From a checkpoint of a small mixture-of-experts model trained on Wikipedia: 12 layers, width 320.
Below are experts of layer 9 (counted from 0) of a mixture-of-experts language model. Rows are named down (a neuron's output weights, with its number) and show model dimensions 64-127. Each number is 128 + 24 x the weight over its row's rms, rounded and kept within 0 to 255.
Before each expert's rows: "comes before" lists some tokens at least twice as common just after its tokens as in all text. This comes from a sample of Wikipedia text that the model never trained on. Tokens count by the router's weight.

# expert 29
comes before: "|", "===", "-", "==", "|---|---|---|", "|---|---|"
down0 [ 86 109 180 160 120 115 106 151 136 134  98 141 130 152 159 111 147 129 127 107 129 159 122 129 153 150 119 100 139 162 135 130 117 142 167 138 157 114 133  95 142 153 120  99 113 109 146 115 143 101 124 158 131 103 160  78  93 111  94 145 146 153 101 143]

# expert 60
comes before: " of", ",", "\"", ".", " and", " in"
down0 [149 110 125 125 141 133  67 111 116 135 125 120 122 160 113 132 143 136 128 100 136 156 125  95 161 103 133  89 159 171 132 124 161 146 127 108 107  93 145 109 144 103  96 133 165 118 141  98 189 135 109 124 117 103 140 149 190 145 102 155 132 113 112 123]

# expert 55
comes before: "s", ",", ".", " and", "ing", "ed"
down0 [103  81 134  87 129 121 142 152 129 127 134 110 133 169 166 112 134 124 153 128  93 137 167 128 163 161  75 153 116  95 113 172 130 143 121 135 129  83 140 140  92  77 146 125 109 140 112 123 145 117 141  96 102 135 151 125 150 110 125 151 122  94 106  75]

# expert 16
comes before: ".", ",", " and", " in", " of", " to"
down0 [147  96 107 111 165 138 161 106 148 114 176 108 116 111 147 122 134 101 116 155 144 164 118 169 117 101  74  97 103 147 107 156 139  98 150 146 118 103 137 108  64 143 105 127 117 136 118 150 128 113 125 158 113 118 121 133 179 106 130 104 106 115 131 117]

# expert 48
comes before: " |", ",", ".", " in", " of", " and"
down0 [127  75 110 137 150 103 119 106  96 165 148 109 138 103 124 145  86 154 120 165  95 124 183 115 117 130 136 132 136 167 136 160 139 125 115 100 124 130 170 115 103 134 148  95 141 154 119 158 118 118 153 122 118 130 132 146 130 168 145 101 109  95  93  96]

# expert 7
comes before: ",", " (", " and", " in", " player", " politician"
down0 [136 140 152  96 128 110 135 121 151 115 106 151 159 134 132 125 116 110 162 100 146 145 147 105  93 141 136 137 148 136 126 158 134 146 110 139 149  85  73 105 117  99  95 131 113 157 129 101 186 127 133 140 137 141  97 137 157 147 142 125 126 138  68 117]

# expert 2
comes before: " was", " is", " has", " had", "'", " are"
down0 [128 135 140 125 104 136 148 150 144 143 122 144 152 116 137 157 100 127 114 131 130 105  93 126 109 166 131 102  86 118 132 120 150 157 128 141 139 119 104 128 152 123 155 152 117 128 131  95 146 142 102  91  81 122 121 120 153 147 116 149 151 124 128 127]

# expert 25
comes before: "==", " of", "|", "s", "The", "ing"
down0 [179 160 152  90 147  90 146 100  90 153 148  88 115 121  97 188 110 131 135 161 127 129 156 114 126  93 149 145 123 118 109 166 106 147  87  91 128 123  94 128 138 118 106 160 178 103  98 113  72 133 133 121 154  89  91 102 148 115 120 141 198 139 122 122]

# expert 77
comes before: " the", " a", " his", " an", " her", " their"
down0 [138 146 108  88 118 121 119 101 121 144 143 136 160 113 139 121 155 130 171 106 105 148 121 125 111 123 155 132 166 129 114  95 133 126 121  95 117  83 134 100  99 131 181 131 116 131 105  93 127 156 150 133  88 129 137 140 102 136 148 152 118 144 126 126]

# expert 57
comes before: "\n", " =", "s", " (", "a", "y"
down0 [ 99 143  92 108 132 152 143 154 152 115 148 121  96 129 114 126 106 115 132 152 115 134 100 105 150 132 130 132 137 122 101 157 117 107 145 157 129 151 116 143 129 189 117 139 132 163 117 107 140 138 119 113 122 184 101 131  99 124 123 162 151 128 162 152]